Below are experts of layer 6 (counted from 0) of a mixture-of-experts language model. Rows are named router (the router's row for the expert), gate (a neuron's input weights, with its number), up (a neuron's input weights, with its number) and show model dimensions 0-191. Each number is 500 + 40 x the weight over its row's rms, rounded and kept within 0 to 999. Numbers have three digits each.
Before each expert's rows: a language model's description of what the expert responds to. This comes from a sample of Wikipedia text that the model never trained on.

# expert 21
What it handles: Opening pieces of scientific and medical words, e.g. ant in antibiotics, -d in difluoro, extracell-ular, usually after "the", "of" or a hyphen.
router:516547419455435485545516454506463485504479479533538555537565428478458544489441518507551554509486493560547464533441572508465519478501458446541402434539500491493478536513566475462554409573587490523532525495522493461516459498529549422498487482502492489481464397486559525434520518501520565447461468531444512485506495444448518489517505486555497521513499470567544489476522488505525507524504486492524496443407534463502517468484503564479419499490454548512547535486480541501523470434499528546572596445485442558501483488519438546536492489440495549526495567549533564444483482442472470530
gate0:468495501408499489556517458458468466448501469480535513528482507488536532532538558479550490510505449553516487510450545573471497508511455463525514577517488409520528475469499502412498524490504488529498439521500443563520547530488532578570509482536436536529406489534524516500469464546546551522418401469539448490479413576491485548463545534519515396524541450464436526503560528496470431484434560488543514421532570458506463533505441491505467489499503481526461456514523539459425502504580491509462471473518517536533512422481501540561525504465541556501463514519513541500454425494501472449
up0:481524519447447487558544531448534436502443509501520507498521554502522474480503514497546486547470458575444431521388547520484508492538534426479513521531418464516485470459450470441564512508452464496451430490552517572534504526491583557557527419481471556475484458516532476463440479502511509473482497456529450555495507515501526490418510467505547423513549406505479501501492439461415476520520475482572496431488559480458497477532402545500433530505460460510471477494536476451485409460564505506538496463465557509470449474490468456552539546473484508505415515483521527514452478536511434459
gate1:459530552420521445460466459499529450507493510570561435468546461547534518498500507527536618467460518514501432483486516458452496541514546497467493504534552493409468422506516526425499484475474478524535520423548425478492458431489581506475473534500522485428535461557589515531543519530530468485482496478529501535507529524521458465449459545514442473505499539537550499505468505543569454517530472480572505401487541599519468547582522505544512515506469554504485553529522494487502430607499521408465530492479545486562512507523516495475447548440494511455514520476452517455488443500500474546
up1:571489533497564474498481524416498455491460463466477575471456540506507391506480537476416480508517565429532498516443484477493493540520518449451487515479493569510526501534450493488470556477606453474532520555559497577497525520464497486463482509464530523537469552459423542470493475442461534473487529478540498466529494436464501460468519515497438525530448480446542539473559463429531587565514474485419555555476492523493443530492443495488513441461483447518473400432497553490472490460513490454483447532499432598522504529532472464573467444519485478498456424500509495579484481486489506485
gate2:515410492479467525529575481460419486551523506451497555514483454565464513548394499505508483500496487541466466482530506527421540487463471428512564447514497509544457449510515515511600454501489603537524492561551471472547454529478492506493496527532491466516558489484469544472487496562504554525511527517581525546519515440454479506449503480529509560469514500511525422488445472534448456530554516540424495469471427494535567522585533450506468580500486481497552473516507462490520519447493471546486490509541505449487455463609541468494495579400515472543447545494482451479436467553535497520
up2:574486560405486525477472532548506548482506518467513493451559486587515466536503521495512443482521510525488525535481565523486519429534518489514522464438490510533489469538545492500565541535532543547457488548567455459495497482469552516495545504540530485438541444497515558541494531462519525521553516438536492504534445456429456513539481517506536585502496470446522460513539510491493494557510505527489551457441392582521499568536468554585585557522442565497539452520502442469508548492543440506523534552544541457514499528605536571501485466523507541513420429531469475486470554426504504539
gate3:507523520483481534505533512423466452449473441498571553506431544543469526505491547521544501607460511487520466498470442453457573429487436484570504514455507487428463495448506529508529465532467448493555560543553520473571427522504539524478587528570503507468512445532477481460496533552447529459452419479512493522581547460492508504421519460527470517508595497508542436568475502504429473517500475470487387497509534540510503442484478543470443554524441472476495449545477529417531481450522441507514564457553507499517525507530481451481474493449455459471528526475504519466530472475464463530
up3:493529443487463478497513530425524454418437541483493518473471517603435440522521511560522497575497442552478463441485526465497544455450519515496517501467528494495511454538517566525533533509567488543500551565487488540460435499494518467470585543562492534548424536586461506480564529558514482433493479459493501529556532501504470471495560452499474462501531533444507461533479423500430439499439493470530480498474485494498515489525576449513487534520497520445537492445632475444396469579506518501461495471489546577566542491537508469503474451457502517504468512527563505477499493454547485553

# expert 37
What it handles: Final words or pieces of sports team, league and award names, such as Buccane-ers, Royals, Football, Association, Cup.
router:447451526521510516423493464429492512477486413507506455440487513481510494466578430503507375491519453489419462514529467459503433482466476517433470505511435434501536545453512491554481526477435505564572500468516542512518533498512556599448547508535527487482496507441501475441437490505552519491497511451530453475451492496483429473446427495468510444500470513514497504529482490509502545539489497501474486559443475473516477523491503433548508509465442481474591511532518506519406510571582564485479480472525477456513498462475437432529534457446510429509512484448519433545567525465531425560
gate0:498522455477530506514516480538483452498518533477454561535573548537579456493554540495515488476508465518495477453437526567546515514480593484568543547465547520569447543434441511487528543496508526528515433496425466542436444454539493511535476488556505517472554459501502485519505549473496371509523458506513626509525557507536544542507557431501476488472529532485560461454437467524468463460526449474462524521441455508547544540501584456483541559541467560477433446519474487495472463480521534480515455569477488578452489512457451514436452505508526573512539507480467486460510507451450500490
up0:512505499451561537503508502502455430471508473436456553545547481568551459494564530471514471485550449514478485441450535585526497491495546487508545515478499556564432546455433551487545484502455495500544425478425518527452445476537497542536478483552512536511533449475511471517501558477498454491513508474501578550504556480521531507504463455507475562485538508489545478423468448510505467487535431435462494553513443435551511513523579444543543503543456572449411425491448488472426437485473583526530446540567506515474505495433509476463444510461526538493497520456463474490529529452431540447
gate1:506468447474525562473540435499478420511420500497520455466516494490550517497467523431501439531426462507508454494550543428472492441547486484508580522517550485491513457459443476475528517546504583499523519533491495461513469507502517502486463499508517531581474443466540500490457530491622565480592490509533544480480504530446506521532483493471524541543563568524443559583537564483543515469529546557483393570525492468507537516504496493514570487494482564573599489539514525520458435519462502510598504458479476473519496489471481501474487537491423560440477570545492505516565462501450495503
up1:568464463483481513550494411463485536487536500520572433487457469537482467454395516483460491547493479491466529498469588476541485510552552507417538510480504475514512436495470570445479550498544529522495505502532564578524528574486481554585501420517550457530487402522524443527531517465558552504508493452548485533469467484448551555547441439480518553477526445561491560511470475469512503498482510479499487525497459484497521468475439504618513486537495523501519501578498458417559514494485562462519495553539466499497479472503553552397455485474453499515406535548484473527520529501485483507
gate2:462550412460550525476490430496459520572471530504458502476456447473501502455458418495523484538507527498501433493561450527507531488508517480524499506543523451542456525492483422510524490517541505517422515536455516490486459537496566448525517536531515491574479503579473461461419518540512506482532481432499477475428535508509495504521466487476526537605490486570537501572575527431554490516519508503462471578462506495512469505548578523539494450430500492439471517451560564485476511455487476497575492482492478468555485609494551514526515511486392540447540577509460527419499472585457522476
up2:492438500586511468510471522468530534497493426513555503528588539543513457553514506443438479496485510575513523486505492465536479493506487508513539492488431541388523441485519546439542536516439485482579525542468446454576584442544529544542457472442450447484475545538487561511458498503482565507449428573474529470463434460598544548583522552470510509484517533466455495489454433579440507498492492515555510503515468535517528479490446507503553465513484496488503493507455466495457531483510538540518486558468501510495483463580556525575477455536549520582491517444467453520428511526474499483
gate3:471463523524495497520432500456502486623444484491441489439480517472518476481438494443545512565555594434499439497488518509512482465527495496421451461493538502481514445490509468487497514499450458532488474502529421498528501513490531467490531502471489489508438498525479522418447597542445522460551482527569469492491502503526482395558544529502549499536429480530571426499597446435545486463578454547475498544471500499505495467543518446467458481432464447463471527486607492416496548508516516480537459500518557568484484492518492495563486516489504560503448444501516509492536582495491449450
up3:501503498477448549555510457589452448534434490543550514514473580525467481513496468485504568510492480494548502484560534490521431512587521563485460509521550526501580480583455461516493522510479499486529519619571426452563525511494444532468518550493477450480400521456560499448508526503547516512460452513491528529434422517519426472479467558484539562495479487499458480478507529542509502482515468527561503532439496546439556481454436486510526566528446498484445480483490535437541521569421503538492523501555474517480547457591475453527549585482525465542485510507470505480574490485480502472

# expert 55
What it handles: Short opening pieces of words and names, often places or science terms, such as Van Buren, De, mat-ter, mo-ist, Gib-raltar.
router:508512537523470498540560565524507455471465593593465470533502498547520484478428521511490497564529476545523483424508503524444548474504544457534461480532508473466498553498452495533513438494484571544503512533455446425522428504505469436503499498521486497519488462486480518469472441513450496384402484503508449455536474527442561549550527478455520536510540522532509496448503467591487487470532433491539443488464540502488496443443453500526474455434530446482558522530491491457480460485428501455511556501526542519445564533401472436510515488472431493519505509549561581522406497436460503486
gate0:514523494453524526493522544487497529431527490598497498470497562438512519467487462467452523541493468439484516459440479598447539491460536484494490520544523439450515488461540569491441505512441476520518548585505454549490549536482451451515541424462540526564476451564451535441479507527500531539523498517511555482488468519490619444498559495510500514522519468536493507539488521514446539433537477503588565503462521484474584524516515477491457488527543497517539508523456467457532425471435473529461472422542567570474598578489496513522461461481533479498508555494591513522574497485550540527
up0:527521527506538462454484517542468530456498547544469574435540516491523500478526534463467523506502463395519506476525495533500571484614490592509500525491532527544456517447495570602511522428471487436459538526447527504508549521502480491523487477478425447536521505486499537497499530450469501520546578478491483509454494553448579582530601515466540493515498512502471523531437521489475519455485573569578493459455502459477502555465488556559499437544430536470479522477489478484497413492421473490522484438532508485547434519459458482435513463551446439574490523516504416494532489480482488490
gate1:498520478506524444483502517554540466563535496533536414524590519480522457482513505476522544516525512512520568541510506484554512594440445464455497420459419539463557494520480479404459516494500537557524527498519498471557517503471437445534511486503515484515542449456460557555447545534521469468579572440543482516518395499491566526555514538472462543502548449515528509470475527535513470475582499449493517440452529530404512552454508527516451489519500554501489440467516482484540511505427496469505492611561509547534554448436524432539456553543499533459473496486525464498501481526530449479
up1:435536463481500476508566502508523518575560468570526441475503459469484526474509532537487529558476544487504499530516495516503445518553472502512391435507512531525453478493468544487473593555544520507501438482468555489509451501604445494505507478561514543516512511482484466525557525531505513561437547488446486486455452589567497422499581558460461462500477446523468518468529474386497423504478484534492485464487407524512523463529543495472542514523541534544475520470534437533530405502522462474476546413494495564532543518482467535439506555529485508508460563491551494461522470523559538425
gate2:514518492479479580522524498477508516531543554465550520535452536516487502470462488568552583460465486517499490451468523436487510483431550480606463527441492516513526517470473531512503498439477521489493501511509420507557500534501573522515557518588558481424502488553539490506554418496559512473459566447529500491469505502542546547514514477566475494454551551522487514522484506468475399535535488476554414495494580521559550474512456545547576432541441465550470542469545471446528552577471456523500515513574548456560494496523411519488481498530448426470526485467454512523520462525545521449
up2:533530559481496440449430476566538495466448480527487538441515414511510604526510470419482430448512523474468545560542474555525475509528517519474545467575540480472512545519522441510470488438559493514515488470485474459446551503481467484488492428472465482488498529507503526522468545455447491503586507501484493488487520511466435473515557523483561517532482459482536499530445507498520564471471516562471545583495424499509524531465601497378541556501506570405535509531436497531472491400517512493498516469419450490483476482597509574511538447524487549515483457524521476480533505492464493550
gate3:538493534475492487501529563493525489580428538497566501505506508584458452524612522508500492533563535474508511441462436547434521452513512534505411514520482502545506485467526497499452514529459496438507504532509454564526462525497544526547498534556488477499577468563474521471567427526412542560486527446506545507556433509521577453523512466543552471609517480519489519443509555498535523458529539418592498501514486539449512514504454500551467526510565496481430526505578509476480472538515511543530446438546492549462528482538472477471431448554424512557465547450527483526475487492512486469
up3:419440477504533426479543428522497543494467476468500516570545553478496441553537499449552415477556535530449488511495473535569539553533485475463478512532540489446467479449511498484471462511469464468525518498496540488487462518577517558462438554547513467409515515439530492543561464495556503501473515527459489507415510487481477590423555466435471510473488523552517481506497478524484469510460524494457527443478458513457474470547538484435420513487509498479534598484439514449600485459545563521432423512439505574553559527455478505503559561502519497570489521486525532475479484545499545503

# expert 52
What it handles: Nouns naming a group, class or unit followed by a letter or number, such as Group B, Category 5, Division, Interstate 5.
router:534491530549515542479481521476506505494446464533471388482545450508465437532461448481518508517453488495491441521583442507585498498498516460580528461470447448457510498490493448484552528459513473558474560489517486576472520494510503467551566576535557447487440509482455518476507498526564568526456488470451543490511495482550419526512496459522522528576514555539463495570519506524480497490511507516535513601468527504545465457477543419480575430487475490539464509558515548425504553463495490512515457482570553552440474489459534492491428540551509566485551446507546583547568511488527491439
gate0:459520463530490511521488518569469490519476443579536535483481444557480462434440467505440499494523383527563500517521489502565494526478500477454431508483486494510513465515466619464531588405534540534492562478507501557478512499531503481529477464515506511497544519471488511558493535494542559555450406504483474545560516474464523513511449473481449563484552532519528470502505497490493488493508462514516452563617517597488492487507556485503532513505489455532528453489412475572480505485432537508472544477460562507442546464443496457498534478504560494414494489566410517582527436506524490500
up0:460486494561556569517514487428439463522478501535522529573441483501511491498524512503445508492523412514507524613477501562450479485536434522543488504448467463495512511492557478488480512468493473484522524507490549461484535558552527560506467506496540479503506495460565418517486450433541545508459508509481430464457511573379436567507491439488579463533488465482468572442460516507455447538420502505577529464525515495539489445492488544483559500539492521478465527477470567410500491499571523473481516556497528436539482447497434528551503448568500513553484586509440485442522522499522471544
gate1:454544501498514431532532589429484472531537428442486511515507453474503561454479466443546517509458513525499465448453416468570519573513535490570471570517512470517502528448560519566554454502429459467516486576417490462457472438543532480429535506517533442426563470545502538528496465410516538434453514443494522522516506490498499526531483463504525572496448483493496467504542528447489473522494526538518569515515521475501528461435513485482470512490523528518500467611559438546469473543426488579439502462549469545421542505483484510548468539491489480543493494551492485489457501560552535526
up1:456528499521530405514501538400479485490536508503477512439514490462465559467521438432430524475436489532509507470450508409537501547530517529524487500440554424450426510471537542531560515525402437480539460513449531495544433504555539425528540485575527482511576477562517502542515497442421511487480470417482534558493549503525475488533490476472508531408451416522512504552511495462490482537488509512549590513486473491457493504466539472439487483462495489512505519511515460483476450475440496582462511547594463545455472487492471511508439469558529506552506521547545486501488564519545527455
gate2:480542489468516447478602505482533443625460512471479532551552470502477482469388543478507535457469527562536483524531431441521527537485463420493519542453544549521619498510526480550535490480483498516558527503484460462471487522557472488425474477475529489476544497484556420448534497526552496574537482562562490504487399494478512475517472522540458510514456550521513480484493526503495490532511495433409500523449579494557478492464536545497490492554507507536475553503547567571607449508516464492518502500419472489468513526521564503503506477443506567458474574461521532514505534513464483503
up2:546522527505561549487493465478469527408505480545547472507439525536467474544579508531493547511544492468502495471483550497493561498501458552448478464567496486537504480445451416460464577492502552435519529477459485517496468513428484444603491526485455519559481454522471483520475494522446464501505478451399485458498571507529552518463487440414448439435527490465424520498443525539454484500562440430541493549498538478412555506523471518500589545463499489427441500545475478486460518483454519507426550481493510425507472501527453496536532538490466482549515504532436482502508420536528552467
gate3:487543555465526518456519569515450509495556520515494494488459513458519554431524440547528486495460504446529579503421439504467511483487539429505553476456462497520560573554504515535435507501566531508447516488549559450433596484520480490428477512512492509481547517557481517551491503492564512544476487569522531487545523458526527491483487492497407596506524466514396507490512548510482419483524524495456518476508465551438517434542505556539509489428492632528554426516488521487525515418467491511487501546481600533535559496429487503493463557446493457491499545479519473471501490515486526462
up3:533512478520520542454510566509521556510515564552446539513496520530527511458427507506447472457535496447451583525446564559490455495465481460477531385483450523538512530558486542425495494519479543560478569466506527548491548506580430537493500476430489468448504499516493521519425546503543538465532482492452567517554582484510497536446581576556422505518558506511520465551503460464515475512468557457487502532495485524495458490545501563577495532479494584452528495517446540502496558454487479495544419512443560501613487513499449493508527490514557500481467550518484573454490529521531530490

# expert 34
What it handles: Single capital letters or letter pieces inside initialisms, abbreviations and names, such as B.J., A.E., D.O.C., RL10, McK.
router:556437471485487568539494450535493504490533528497428543572466517548545509519556482442477468542481501404502463536439463483476501505465504513548478542513473521519547528530565452435449473442491477494520458510494514446517547481486437523478450439514533489492502526451503509446473492482512516542514533415481434513504524481487487494515479444489591564465504546496467547457495504518521527441482506575496470470554457568510434567500412585533549519515464472442617486517425534486484539454485535522443503570510483519500509450556426439461435546544555430521501542526519500435539442549517480534
gate0:496486448415568482449556540408464506471482503528541517517530553486553414590518463480562500521570535501500538549421498490521445491506484444470499484531531517425554547495509617528500480575434474504511500454550467537492502540586581490527544505480495549509500441490471472551503464497532478459554471472597435498554499488552559473450503530495404439504466493539463460584584501498488489489500459488511503513549516489514443492550498514514488453433523518472449442512496547509512472525468523581486515543467517505498458563440514497467482466419515511496470456478545535530463459468503516461
up0:502502492454454492516491478511557565576561517520478486486499521461606465543517439392555539420517498474488549508480467451535507551477467486545476443524504473526510549454519534491531518490479581490497464564518464493422471475548568515501524493453463515442512466445507483523410524435489460499542457511549537475527497429533570489451421448530431474594509533522475495538475549492452470504546459494498530490515534531508496509546453425490506559519454488503516559505539537540472544472446510512508494525527548502450493530423542449510523567563477456511438409515481487565455478443507411486
gate1:522466502504441566521563434448446544464504425532460521535602513490540412502506468489491475499497506571500469467513588506492445403482430471504431485466417469457480480486476435531471575415481485556475476439466504536554496542469513522529530490505517520536488448484479492500524412498500522478522509481541527446542499532502564465488450480503519421457548464535509500504495509501497507479493436481475530490440507492533541569509496518550514555530505520516543532479478503574525583518441486529466549566531465450550480512509523511469433499514537537528476466489463599628504541519592484485
up1:531522525438482485467531498562514526418538524462530406410465509523530554472450551473502558515440473498470463442511498434501557643540548465509546508510619552532425452489469517513537497559530486422472456588481484438485453434473493455505459458521520461482471547488513455475480543493508493457468536472478499571432454503421468507506515495584492537542498451481581460478468500444533489452536555493482499495566486578475489429481521559510529442485523477479486559567508469492460506514502557491499529482514519483525479513502481470513508442536519455514501489543491476484520521505497598527
gate2:508514520459479513470472594512489484535483477496464550515497505525434517475550500453491532529519551433527540475506520516459506490461466550514551497422496473587508455533543556492487500511439496502495550509509550454460517445573456489542495579391534504514506537442472475513559574488525510521527476505468572496409509555447496449559547458455476477510495564450484463433493508511573617499445534518533485518482437493488500523452542518460549447447469512480520473480481539403502466555502504551494509508531432537502440538468538502474521545458550470462463559417495399558546496500548482463
up2:538520573501458500546470551476601505529476517478506531476559527508490486470505533445518557497461590454555544531475460455483494542522533528529550439448479465537539432523521525493502537568452458458451571547554445446513536436536446477432476516476498496481504507466489435536467529542492539506513534553478495510451407541451505511498550555507467468485528524456495446541537513511512523548431426443516420473500525553422536485447487551485514414474459503513554422475502437522573540517547475514480483464566568474507462446493527507471518552460524479470459564490539452544575500489528441486
gate3:464533514481492495485449491471502440491444472474433481579466531505553482478539488503543498495569430415526516569459537507456536503547465566508529471531467446445542500531522543452470457505493470522446545472470509504457525492550517538438441443453501470516462543484509565441468592555565487581516490493510498522500469434569453456484517496524524607522531535425500587554504477494471523542480544552579532532450476475483433548483483478488461509519463478485508536472476561520535504486539518515445475533507499542537494575489376515475496560523572468538490470508529418516463413478497512488
up3:519504494514537431505521518483514479514535568537508473417518500503462477564503453506483510490469535492458533434539440493512462473488510488478553543535529452552445525495539594523466477535468511468514578450561523476503487483516505500547526569506424548501506475520511455487519513500477546492488475510429485432486546524445576497575529526500470485478396505511514508477557493505505532479467524398482492555588513467482544513521496432490521500567482436490537483493463461423447508561483541444506503430549525459462565455387546514436527502463435552437465564528463524498499592416496436488

# expert 59
What it handles: Middle pieces of foreign names and places in tables (Phn-om, Gaë-l, Nizh-ny) and city names ending in commas, like London, and Angeles,.
router:439454473460567507469433442546422476546485522426519458425450442488487492476534559450559494470508545455537477425516548516510505499501534503535528513546563469452498476479485588462470525499519522498467574520568489548531525520476465520506500497495493553435533518504537487456463555507529560566549482481444541482517510408484473557464495431457487529557450456446549506522505530460489503505545444402429530477544461434515523567473522539547543538466479445529551454461514534448515472434464515503513548557494504559480470473534567567504573522508470509505549557529442460539505517536447481536
gate0:491465503492474467553530460560500487496566504562524571456503471478455513454508483488558467424517477468481562481556499499457483540502539522478538540499528379454512484484498522472505477481476464556463485460498513544582469538469568529475498539446532514500497572529566427462539468538474561533505574548479524537549488554471472550546482413534545527459564453516560454486544570460491483478529529484498518455470546456481521476446529492494500562486424536522532450537528474525459425423534551546550526481522498533526528502510490487484568586462557556502591528524497536559546526490471422567
up0:443556461533513430471500476529493517491509435482502494481478480461424489514555488483503529444488486434502458547520484494470468516554533560570504579517463503466466560511519533461495508568448443507529581460570487564446539457439480575556592497486516470560526509521480463478508446427491498483499520477461504452428494537420483468463500540473596537582480489480438450472487580542394399550539523485524535524487495485479491466496497519527473533591569492504572467513539447479488476490517520464520506486494465490496495532501531454451543577538527491481465515501490491438532561499439432483
gate1:478424465506531436514430418504481456555434546481456535480433432564524525485517478505527440509586522468555507486457556402492526526477555470472533444472443512430505512503427515552509426486472461515531512547509428566559531496490467515465524471402395484524555514502519514485482494524540502529498474471501465514527532415476478526528459498480508427509496476508553514529482585497462452504462468530492527460572473512494491526548501557428472567479512495526487611511461521448457453447431485502509568462483490502490483461524561515520561497547471515468510580553497514512455478523494466535
up1:515478501466504419472506443540464552514498467539514506439491499486471463510486492557503588479552519539449535470494493468517534503455555435536458499519498472575453494512480503573524486577572448528509496520574466500437485455483441505462500486470481414542501546476568456466494484552489512485501534461513451494459517499481547549463485533592520543503470446464474518548520547549538449564413525481515450451476454554475516541445431469484477498560491563549461520421498537486446508500516499505467540547458569427415560476485539491476562551558522501460539541517478488609510582497510450507
gate2:541462523523484484509488502497478534485446495520518421502537482455562517490506554417474491435499524394553545432498539547485437468408591528436482492505535499560543549518515497586497507549480518479540491459578507554522523526431435543461594557555521503530518417442448503468439534510392575536477496480514514447546469475501496486542458472561466530437456445496547475485471458542547470544507490442508500485506482455484496455570489475518515572524514508476539467506505486567477480551558514450490465521476515511467496518509586512537510463488488501510547513451531510492518588558546530525
up2:470457489475471493552456551527528482490506510513547481561495499576548499501569517422459500467531486448499541441500535529513491478525484536468510481531480498482514513520443490521544529561427536469511502494529458546456505484543458510445538562571459508533507448471500507451464569487477564566490509526485514483517478429578474464546443496528453474475546415452496483489439516508399479520470559429500412514543513488503496463581535495498542576514530590489533483524408540560404439519536495500553429602491471483481476436505502471557554448521510462564483552487575539489504500530506532504
gate3:551462514458500490469489520431458533578521614485484441537426521445562475518488470503576561528512541509460532508510524532530524517499498487479549508584543576540427495480456491573463514542513483534533502514534466391506513488524433519435452470494474542451426487571494506497476464522498515462456486428493492458510460497479448522531507499463525495527409498534510437499513585425523501493526472494536474515436485452483419492495510477476549477485477475528513473507541401483481612568477531494451506409487494547459441562435548452469506502499529488495481443497522468476524519523474424464
up3:443428511583483515578453469445533538433482459463541506513454525540551541490442513515464461548510599497519494540500525498389495541509576522516443514503441516529556521489562494540540446510530544487487466452456467493546475550521520508574538527487535489563517457436505509514454499504497567586550477575435468474505529495553559599481529544547477522495502463471500508493537454497504550452512515558435523482502555527437533520496531500479439412532494446557528523507450566556561501514512422498502488531456494482514455553490474566511462485438504534456500524554502451472449494518535530453

# expert 12
What it handles: Field names and table headers before a colon or pipe in infoboxes and stat tables, e.g. Elevation:, Studio albums, Pos, Coach.
router:527452524451433472465447610477483521594445412483465480502536536473502474522564474500578543510470523530498481563528436584553478518526539439477419548494460497504485510522530451543499472503445531522549439484540467482431543437505512489478488554527494444456514499412486481588464533503527558515448601454559545456519454498537569420510539502552478477464505505485548479480555522456563485467529470539447544512494553487460524496571511474540502463447454451528488447517469520475550474525453530503525469512504545439462535477472561546493482487451533505463516532453503525561549482548474500520
gate0:526563476524480466561502483451458527505492405505523462545439482464493484512567487434533514472481509491445525474519438536493492500481468459458476541542490512437464567442444475509525489499437516440476514495532485483452520544512543488551468532514509450507533562516543400504522489522504503459535490405542552449553428499472430512458441581450518470552533554505492435506609568428499508534603480491533551484464526537549540469570452553560476424508546492521424513492473452527546463500579509500556529550470555451472521483515503537486500509561507550519528441474500519531493482505446530496
up0:530517543505528511515532520608469567522517517427533502542508483527489436483493520471423491554520477498457547413466514561516428446467499455462493486505392476477506496499480482458529429541516545432534520515482548629527488467469488537539493467508464508526469544504502417514547522530506421531528455493546531525541474461467458427466520505507487438433595475527592491494451463481606545519517518487473563549456504510509534476514525521501584484512487565516468556545489573456459454450526488494458516538486497552472527544464494491477516433465561520496499474409491492527551490515507479465
gate1:515511574473524543477467556478500559502513459530487469546518445491507548556484452442480534511572496498428511503502487482487520463447488478405573504494517469571597492577502486553478500502506530538437512511495494476441529526534531534412451477468504485563482551455474514441502547510533469544592486504561477457517533480563441530477434476510479521569515561496475546534507517445517484454556510443511494502464525519537511452549513461479565527482428586514404482526448496489490567515472488472504537549523553450515461584500453529425443474440518539529520546408490535473504463452539559499
up1:502473477519451502505470460460537430492516511500500454499513450423524471490455525539497469484498499434443548484528517511541486522442528470422452515485550537458475443499472596506545490409458401492541476478542467548506461519517504480428486496490450505509567463569519519512510547491452498477463459521505449510549447499528393474506526551476501388552571462461520475456486525492483505552517511484460531569449520436513491597513494479421475440503511450463524526483487523497495520536504615453519464501548473505470504467503457509515483474519431494531578520439460548596435517449422511483
gate2:436470523524477507440530484529526525521479453516564436539497449439453514474529458537578497530464478466547461547492475501482441496540527515511539565505493473510511503401536436515516477547475481519441553487547472480471552558486477492464447575492529447404582579468446516454519447479543439458502499462539484520526464479439480443566542505464451376468541493542510483475513517452584478424528510488495491529552517514527475536504454470489540538500559462607502476577468539498561543507484510457572510551453484487499473513509459446528447474463497441492563556482520499473494451471524525534
up2:449533494548396484469554512471525467423454459495539439584605524518447548479516552507525484560478530492553493486508488545510437514509539537473522481463450458565540550426573423511533507506407474499435583461473504461536493545472470453467479505509532416467510563484494598517485457474511433508470506510439524427518515475491540469496524573488517433471521561495479518424508473541469498481499481474510535557519516527525519551502505523582496464497474515559536478526503512523494533549542485451530418560469506533556425491566478532492433466579516468485509521471500491449512458485522464516
gate3:479433533521603493497531577527534527554493385542483586541538460469461503548452485512444444522512551466546486563524503529455515462463426533439532488532521505526501572577487463528536505535504525560564478463546540494438516533477439592506458546522594572468542451466502466496464488558548545554528496481575509504508532506487514469521558487442501473542510514493514512543489442532526567443499408437499473520507451516515465522488446478530493582448418478477520460501389532501523556517466468518516500520512524476501495543533482480527460490515552504466518523450494517530470447465467512517
up3:493494418544464486560495483529529501522504469517452430546588488442487511487513504569467517460529553500506510520483449518547585464535511511504498422482413529576519534464535487487520437523525501513542550573477456494491561534469449473577520540486540464510544505474511457486524501483511426497465516446535540476528545494499519512487559521498558524555449550465505531551475551526495441514494473427525531522415518553524540480441507469479543473505444553438519440435488454424508536411487446534581452522540486516547428471426475529555501489464424465463520491474488590457469485507487566549

# expert 32
What it handles: Consonant-heavy pieces inside rare words and foreign names, e.g. By|z|antine, mal|nut|rition, Kamensk-Sh|akh|tinsky, tri|k|etides, erg|oline.
router:412501449472462501535543519447480429559508580467481541515492494514518483460474519473508496576505476492546546519460471501507575534556498508520479543534542531540569447578462539501525459581389440477525543436504525483455524441542470521437496514486500524485554482496571437498420461526501471491482546459462460578550508490530450503432511524513480542484470499575545517562537525465552497485489524475483418464447499472525549490445481499497523524472472510429429590468518518520448517448501471569491483458445561511505439461468534520473517509518569507462491447459505560472447482437462436537
gate0:454431494528482555458459435422463442465476539560529564525461467524513524515438539456550499488445517477483471557428542531442525493509518474419523562535600525514563453505478515466450518529499471535470493496485510526427587511558535551450574568499441466455480541424466512510529474497554523563465472461523503524504471455549450514467540478449450501480489465570481510537504437505485516500512472509587529538492540491487486519519476485527460496500489486534501580544522436528452490550524523482404480506427489537480466558516553526556474507457456508522453488478554514474478600442420491477
up0:534459519497525570584492484490535483533507501498485487551490509465459492559445512480546503501465485447518521545507590498485468532531555471516510549555583564482497568475533466528496461558451487579511504475452496538550499574493517452480592480526547408528550510422506508545524448563501540506509513420554540529486501493488512484516511491540551461528521497492503519526558464525512483538447505511555512474526483497513507494470525497539433519458504504539512573557521493523456461528563484395455489495462462508426361556549552564461472497543410450561478456467519494544521550475419462481
gate1:556513419469560538508542502437523528543567576451465483482439451463502542489408494423514516515479461485555459513396502505522526517507487501584544498545446559476555493461483536504518577497536540475567456504454483448503529552505520517499462465512493528483502500507456536565510469470500475473534487473436495454578491454534428504488530469462461441483494476545586463489524560576516458512541525541478465474455488558532473560477523529401495457537530413464551515526434498500469548526549486496551491496482481560502446562529476535475523479442530422482413438518435526527505479484521516486
up1:534597460464491522511509477471516486480582557482486457560465536525506413501502472467506469490508471500492424449426513450534488518532536520505550487504476566490531461472479515491460497490464448490516516532522531529487493509476445587520423502457449516506552530524538523514543496547488432458540528430478444508552524457479503534456393422462451523555470501562553436456513549522559507488482493574561469428445451516516487462514487593463498460423559479461512463501384444537420487509527473527542516535434512503463513493516532528426473457467571495506462494506517499454464509453564467484
gate2:461480453447556473480450489450495495501564470526513448480483449535526470429507492542502531588479623465497481442463526480452507484524492486481509543448500413470438522450450536540546534485534517529390507502524569479441472448481519514446456487520543521403516521479538434556497464486430521477433546526548449584486503546466472520473493455522518497499530541492544489458502480424516479466516536475509450516538508481478458452482553541455502565558494511548503577498476536567521522471504566474508483507480477431485514488352450507479483498535453515474530486548548467594493494507498492538
up2:534510453564506541464452524476514550508456507448448538526509519482488508522493498460444494479503420562529543593568499549528516557485546463490575473508512544509509552532510461460473473520460506500541508471444490536611515563503534532478527533482496474577476539479479542453447535549501467461519505451503553532459512471501518471522528511509512487508469449555497497590488564525524539571518556479462567519503505492491550537538515452542491407520530519549569498515561542516494498537519423580432534472535569447528526545600491496434503513513583496546513582455448588523542544510546541469
gate3:507511538494511402475517493514403443512516484478521425516596509499522463476475468463544460448584544484443492511554472476562488512478447544562443586555531489467557531536521491565535511449470493517450544533564480479452505484503499480468509569507500500495554508525463531509507444497465400501526480487480497543589431462533432503483512540467441508495482500509456457469513494548494503513502528574491445524411500552511454458526445471484503463463520426430496501494473509562481433452490443542515406441464452551455495513479491438465531486444520456423502411491535519450497482499516453478
up3:497507512492542493592474564418541493503472544543495582509512513570544537510493526455550466530529561489458500495477482558401526497476520538427473442470500550503549501607473456483480538470530491480565507476464570595458495416468524495470454574538537506559462484438445535526557493522491571536560526510560561487529479523529505549467520494474510453414447506514545555467495442610518513529475538471523434440498451493495516521457550540512487467563425465510470490460432501524530525487505536461500471490503478511529525513554552491501497467485541511522532466527572547556561516493543487526